{
  "router_score": "softmax",
  "normalize_top_k": true,
  "routed_scale": 2.5,
  "balance_loss": 0.00991,
  "balance_bias": false,
  "router_z_loss": 0.0001,
  "init_std_router": 0.0323,
  "lr_router": 0.00151,
  "vocab_size": 21113,
  "lr": 0.0083,
  "beta1": 0.95
}
Below are experts of layer 5 (counted from 0) of a mixture-of-experts language model. Rows are named router (the router's row for the expert), gate (a neuron's input weights, with its number), up (a neuron's input weights, with its number), down (a neuron's output weights, with its number) and show model dimensions 0-63. Each number is 128 + 32 x the weight over its row's rms, rounded and kept within 0 to 255. Numbers have three digits each.
Before each expert's rows: "comes after" lists some tokens at least twice as common just before its tokens as in all text; "comes before" lists some tokens at least twice as common just after its tokens as in all text. This comes from a sample of Wikipedia text that the model never trained on. Tokens count by the router's weight.

# expert 6
comes after: " |\n", "\n", ")", ")\n", "1", "2"
comes before: " ", " \"", "|", " The", " —", " K"
router:106137175160161128109109122044136170085177090130097165203121108081154156158134114185083070150102114085126118174118164173148125105113147224097155165112135150067119129138142109204143109193105128
gate0:105200132176148125166189167145151149155192134163105132124120119074115102169096182116153085166123135089136151146094165095106073065112080144087143071107134108124162166141162126133090122132077146
up0:128168151178140110148129106189122121096159155118098124109093106144126118139129155113163119165133153059179129121147098147120122107135104164089141122126107076071143110138127152093115122119113166
down0:070151149097150082136112132137120211152143083173168114132045093143121101121095118133141091131167173121111133111169111090117140164113219085081101144165174176109098111100111144100106149099156124
gate1:172132132130141162130123131128101126124093154146166160112137117155148117153132121124112147156153070152178141120159122123134187116114167147167137183175093134084131102183134109100104133108127140
up1:114109086176063132131107131140135137125100081147154098116113141126133190130079114114130137154164129105134135199114141098106092124145191126119135159166142146077146144178137125142164137139115139
down1:192146132143170185163110095134150083154165109088087089130110111123084153101120073196089172116142165130083130100105126131149141107142134106117156148116081119120101177183125159062133159115104112
gate2:106068121105096120135116068117086117130080092152109143139092121078084122121145171113130084096121119123088056092169118192104160124134144165122107157106139064139094104089115150170091145082095106
up2:143167171118160162159092143118201127149123198096135121122153153110178136080136127173149090093120110151152160161188130116114156134141125100155126116168079118138137118108103133075191144125138146
down2:096138127120066106146098142126133144131153098105093135146114116115097182141155112109137135177156125132132106185051176204123099217109060122160119146104182089127156131068146117048137128107153183
gate3:156071125159156120122136111166152121078137156129124079150187101140136119158171139153066144109205153133204118154044175147102158116220136082156141185138171105094158127145107165144124112097083146
up3:140174171103146142137149121150099170158135148113117149081113155130168153111127126115108190109119077115101106063214095116163099161075123202132103099142125131191116096106191127087105056133138127
down3:151113148121099105094103126183137137090150138123101124115100174170108124136079160073161113139137102126058091140133152113146166158161139160131112082137123126132185118135123127136150065128169147
gate4:111168116098108140138110125165104122153117098105111104156093089117096180120112084125079145210133048180089078059162112120092097124128145181140172143070118090134143117195117160127044123157160103
up4:077135107090122167152134121156091203177137097144091117128127106062112170068128096137075151151159102205088110064138169135074107156101161146095137144114127130134133130153116159154083144134110168
down4:127079118117083173113127165136075121121147048170092126135085179068129175076113134161139145201174100157100174086152152143120135051125095123099137126112095108123080161148161148118120143133144102
gate5:135092113110072118123087170126084107076092131163110098133092143109122172083117081098133063162138113158148087156149159133140146164096138162122174153102081151116081144145111164178126096115136130
up5:153103127121149127137116121083102111127150162146187099143158147114112193070059093144137119092077141098093145106129171134131108187099127132212159105186124143074133164160161104120131158173131141
down5:110100189116141074147156079185115115121147144116116163139127137170158176142105077151111159162153122108092174140117164117135140103176181143117133114076125179159177101114146148091139087046124172
gate6:157140148129159136140157129050130167104085078105060088088133127105051123120154090152132087129172090075048178118151095162090130089132077116148173102114127194124138113098106122066152157142117125
up6:163088086164101098095110135171168066124098196133128150136158131136094101145139172138165105118132114114161153110159152153139135114148087076149113186176114110198113144125160112153133165120141145
down6:162093190115143166166135127088112164168118091128095109135080122157127128120143099095042103151125076153109155199113114123117110154140133130074130082159108147103136152146161074059120110130145119
gate7:106146130058182135182057113083144105099132143120087120108128177159101123088160095133082089083104202128132202175113081112143136155115194099090085097165176090104121098145168156139108133112127142
up7:113098153113116111088113158142129167171159134098133116139075114095167137113185172168147163164134113099156152168186164182171109119091101146136165167117151126196152127111135118159082136073152132
down7:124136109116143112091144126094079133119110199170131122098130112109141098170110161098092105094078180167187173161091170159076185167092127095142113185160173110060113146161157127140134148107112090
gate8:117125135198120074137140181097092087120186120120150137084120105163154183126105135119085069081138139108135176146167112152114205083098145095071122137111149151138159161130079093157091117129164083
up8:187135137167081104171129139153127150052150131120162120110070150144105138094179127157142080147130145101062082121140087131104137082123128081058096148118161122133143071071116108148119100079150110
down8:143156145137111121135162112156132136111129142164146049090191084105170102126137075137124135122107117135128142170106107175110169091088120078130136159161146115141151107123139130138126140155137098
gate9:122119114123186148116136150164119095079188197142090124160126029042148198105096133210129105149165133154139095151154163168095133137114085159086133090098109062107151143088086112094102132120137148
up9:094068107100169167113102132123157133104160164126104160139121065148142210132122127164128093206165130120123119124067153119134109097114107135129104091174121166140109157119095126085091130118131142
down9:095112145093129163107098165165106107156114124141085144116120084111140176112126136143100158160073137167170130143156120146120094105095117132112163126158124115166143119110112131211140190164141115
gate10:106101116032158131073106127101098156136046097109143100171155133149120130112100152142084079120096214049090102123167127180178111194140091143080077107144068147156175065189173084140124099153131079
up10:088168122077158132137112126104075136123159117138139108128129126125058100137129121178140084181056159111140133162101099096169074068149103150179112130165076186128132075164163114153113142157124115
down10:147142095088152149111109155141142102155093165092123123111098096130141112097094089128052082143112150161150124108151113168117077069095116159058135201078122126111089115102103071127193143101146157
gate11:109183150068159130133088159170126113178143120170177139140096192156123156124100104113140133086092141115152122096086149117138141152112128156147110180128083071121114112184085162152069115127177119
up11:125189160058157121122111161186107129156138150143162134115114160125110152108146093116107121114108086116158119138090178137137151151118154172170095141116105107093138096168146177100114102145181135
down11:111175140129173169094147134173101178128102115065136092157110158115148108168112100054134068120138104117213124096108145067153162079160111158180142169144166190100164096095136171136109095101141122
gate12:115117180132166162112150136130067139046131145049098089162146115155214113106113120080183073177159135124179149151140151130116105151143121072110144077107194133095102066148117084162074096164154105
up12:184161120143112033107123183139136116117091100117150114149117175060108126123123163178102157122151145185097091138116104102160128091079089142141042153189039109151130160118150136180108151094058110
down12:155193105141122151134134145167173122178132119130133159119108146135128104148157130160157093157117161110156114162145101113161103110147120113124101160145118165173177118220078102125179079152105147
gate13:133134104138165046115104080120183124064195110152121145104168092089145127177086134155156141122137142208152108133147149129162094122047142150124095120101098159141081160126121051177155110069143137
up13:109112174132126106133126093146166120164203056066129109110076187125109064125129119122154137089154201182145119117107208126157132115151192074163127112137100118084120125128084095119133160149078158
down13:144096116150124110127126118100165120151132145189111146174117103080141146089145143096123125083144140162128130073113160115147152114130113143129120115121156167187049166104090094053097152152117084
gate14:084181122095111116134118130096102181032120136153126082130135158130129150118148124212127162132114125114132175128156112154134118090126085182151142107114092134142100068106150140188162162122174154
up14:106089162178134126115083124107165111150086095078172121119094114174143112160064083063146118136158209179132144161137152062111087193140152099125084061127202097118125178113120094057109108117105193
down14:174170126172175124077144080162128084174133117113101127123110143149124112075107093116151164164180127151136150151112193164128089130161135074159189106067153145085097138147121089127178133099152098
gate15:192123147127040135103128122168115147054163115156138110108172156114046172147113152095114153127142110147120150136161104180143087132111078163141103103122116134094114123148125106102164143159198059
up15:098114126110124107083162107149153133088140133126124132137105116143090113174131077122081201088201120101108131137174141075149160105163131112107131115098128086188115179148143173114172101117120111
down15:073197096078134132146148130139139150124166154167094093140115098115111150179129199168143131126127175126115158085116180138147121104167145091141171125129137110100129149119151035113140154106113151
gate16:121121112097114128052097114169186102129147127174167158179101131161156149091146133142138170145132108220098182122122110119117207122130125137088111121165115123097108123083127096158087116113137133
up16:126149178203145098189139086077083149136060138133066106179134137117119160171111164106136046074091149096097129140149180131136067125133113127129154128128134151101124172167132156108172139121129120
down16:073139120125127169118142190148135159121154142141162166183081071186118184074111120136135122179105111064141093091165151133106126179116116134011137104064135148119139111093087155169088135134153112
gate17:083128124151127150139129069135080169140128052096140137141179169188157150117126167069119145109126139177107142136144124118117114128115129153121067076139167102067121151155111137165151076116113108
up17:148165169173131117138175087131106139133136088148141097145170155176128084131097142122108209154120125146105080144143113145096134052140156086108117118121173132051189135152109142124153117149149132
down17:107090154145142123148122167126042159134134062147163141108124140130181138052196183119180094113118098142075142112174180078139156110109124198168105132125120115151127120113143110179133105113126157
gate18:127144108129206138114113144167138137114109131142106145147164139163117100139168109116127096098155124116180167146097087140134135147112160187104173126175076110117136186176125174171078144140126119
up18:127121150103050074090112118107093133148133101111149090152094150120125142133090130132085112096118150126107133082115137130102123158123132135150094067173211159105111096142110154074108095133122137
down18:141110121094144106156147162097089097151133118079076121121098126135135126127140149119176153181131152106164181114140154183097127132181121150111110141095097137251119162116132109136196102114132133
gate19:075118124145171161166132113159167147045102097152176117141095139116100114133059171117159102116071151089080103124168103125161124123160115117177129072125074151154110114130114079172116083137135222
up19:126115168070146120128096154103115075113122127164103145149102154170157146090161120169130136040189111125105117086122070106095121109097111127105104152133118095135132071168145094206169155084096066
down19:145149126138169166071100048207140119163069133115116099137158135171139096123092107141114115135108100164181153138140141150088140093113192180164193152082125163104127151132133101184051177084123088
gate20:091136117151133115167120148182078144096076146200087085151182141155167179119162111134140132129110133113111092160127141131166104126130100130111137127148179155127158148131134158169072084078101121
up20:057078111101167142178113121198140068101082128093118101168122186134094137097111092083169141139160123140108167100157098118103130118160127131077151173145159126072150102123121140095128122149147117
down20:092118121131149170138150140150094112161101133164133068173155147160163120150225145131162167123099171146135139105138148153078104058098108174153164131111149149169168134094097087166095145120062102
gate21:128133086117138147125069165140097089090100148080098138143109145080113162103193124188085141117065135112064162102043119124173091165098096093104134129128133126080155193077162049039174166151082091
up21:120099124148143149164087115198095144078125149093098197155177107101128088131120107143151133124150159161103138106148114151161132186120112195072112135101130085139145121109098108103104150090045095
down21:084157117091122164108147129123136179197176105139153140140110145140134132161076125114117136126128115090167110194184116139113059113135123117104079080102166182154149126169147074156160098158118111
gate22:150130177133137139089168129102151119092145091181113139180085075059107096133131097049118088109120146123174092109190095085148188125085143142116153107133172138103087178087073143166155103194105109
up22:128163184142104138136151168199106126096148094066144111112146087147115167113114178150144129067119068160163226108141128180160133093083080141129108134123049134098122151131161108090141152082150174
down22:088123168113087096149142093167150173159123147138137130130173091116121118128145138137115140130131128132164129128134106099093127133136178110182116101099159125109135139162100137134129113064110078
gate23:093125130150058144100143146056098183143083113174162137103129098137123143135156130129178073122116124046137104145136115143125142094114107101110121171078109091126149139106094152174115141126091138
up23:090151127138130156104059154102110120099113255163132176189169120082130124113169118108111112135135140177139180144085061136088130147189136191139152140104053130175082116208133143154130160096122112
down23:132080123124100148118169132148124197109116086123145071149155104106127166117132177118089192122119098081092167152170148084120107083074100099106107112154096129142161175117102143098148104147140141
gate24:168112093131130077124150103127123132047144238184117130077123153094196169060121123111177150149235139095150156152115159105099132159124169095127067123118214219082146118123133164074147137075139109
up24:147167135123151128139161109163074152132144229141107163118106100098139188104094157132121142168204129070126107148138154087136143155129163082139083129132151131061122147189163112096109145091112112
down24:130132148098119144163126125137132123055170068154084139150193130174099102208104136128152094219081108107133152185117120163141137153107112137137129163099058107165184118140127156129173135159149140
gate25:193095119130063151098168117112112115141139123167097166088150108156133131091074091173131149142070182065108099138130205132079122106094145078126156170068109132088171127059137132161118112128110125
up25:068117139153148113116100149142183136131141079070176101104097138098136101140221131093133097127151087177123142150171045115131115183167123125107139092179115135160096139182119114074108088120129102
down25:104079141122104089199113146151086067140124092107130086152105129141147101139123149083155116114149149130138177167131065153103156111080111099105113112156090083096138083147142108126127109155135099
gate26:073105109086141120139122151098144103099114132144091156164132109068104105097119138127111120142132128130122168139116170141099165163194138205143142135135071101142087134145181152140140148153187115
up26:082149123139135120103121159064121081099154160128082182165161161106150120117103075136160106137099103132170174097143129151143134190130139211096143126143154106099133103121193148141105120130182142
down26:183046153126134127122145145156148146111074097126113141128139104112174106109114167104134146145120118086071180132138129087146144107111128121089094114111125082159112195133132122174137088145117107
gate27:143156180138121103121138106097177052118134152104111135159099154128162117098133109107152115115129154109093061160082096152110193137107116211108112130116166159085073126136140180089151125105141117
up27:150172141162152124107102182071183056170165174144137139149166106095149112190087093092113119158116117054140102084087107146096164117109139126125125125001156136104113139096091134139151116083162100
down27:170134117128129117084129109143105159083058154094064103115129104168110071133194187102199102117109123146154130109107160160165158120156102112186121100120124124093189080088129066205122151089121114
gate28:121128130107080125173163172114169166137134165128135087083152143110152116109112143097110115148159113152180094095118132127180081125114127082118149108145142167133120181153182150179149086134135159
up28:143148112067153151110108124053156177117154145176120148159153144166087144119089142093144167131127127080153117123128144132097092100115062100066120112153115147145091102196103154121142124140180082
down28:162157123100132087071056145104064118110072176099120102121139099123156188182177170096092114107098115115145078135111104145142128139177159196161138196132186183098138163146181129160112186156117083
gate29:144177108096141137124107095133127141114139141119083136096168110136121137111082163065195158135094169138194065113133159151184161129148219151149159150120190141109153071186163150165122103095103091
up29:148176138145108154126131121103150133140140114106137185135109158128169149123137116230099117098163093116122112192119138130096122173102122095095172173147122127164111115098210127142133129145151180
down29:095115191132167125157090148108100198150121122141150162106153060191153198098124124145042129125176094084180143147106132142098133109072157131112115119174110125162181147064103167128075143116147102
gate30:114179126141175118084100099152121085139150074126158120107155116130089115129129184166089087121081078104134113096132067131184158187132147148099149132066125081116096116139138147091099107129189125
up30:138136124119176129125095114105133088109156110179160152117175138119123134131104177138127083094111123100074114113167094117176141166145093160069143102049127074111118087113183114118068031143170129
down30:156157108119148182082121166099109124062099125137123182100110123141120094122157132125131166185165077126072142157160073090102123128111084149113127079091075155165092133139144144095120139107133133
gate31:149112134141157086087130133164132132149142124113168171149126113129055129125190156167175094088133139089169082157139146163057069119118159144181096116130112157184148170082115084096109121150112166
up31:118157085123114153132115123086163121132131117144098101121120148131183130109089116086091161161158113154087143103159103091167190130138109110083170118116129130094137066155121171166146100142117087
down31:125138140096191070142133118148108107134060144151112100156146157172163098161107162135100137151160131175114111166082087123114168146141125121168182124145176144132133092088090171150136140138123092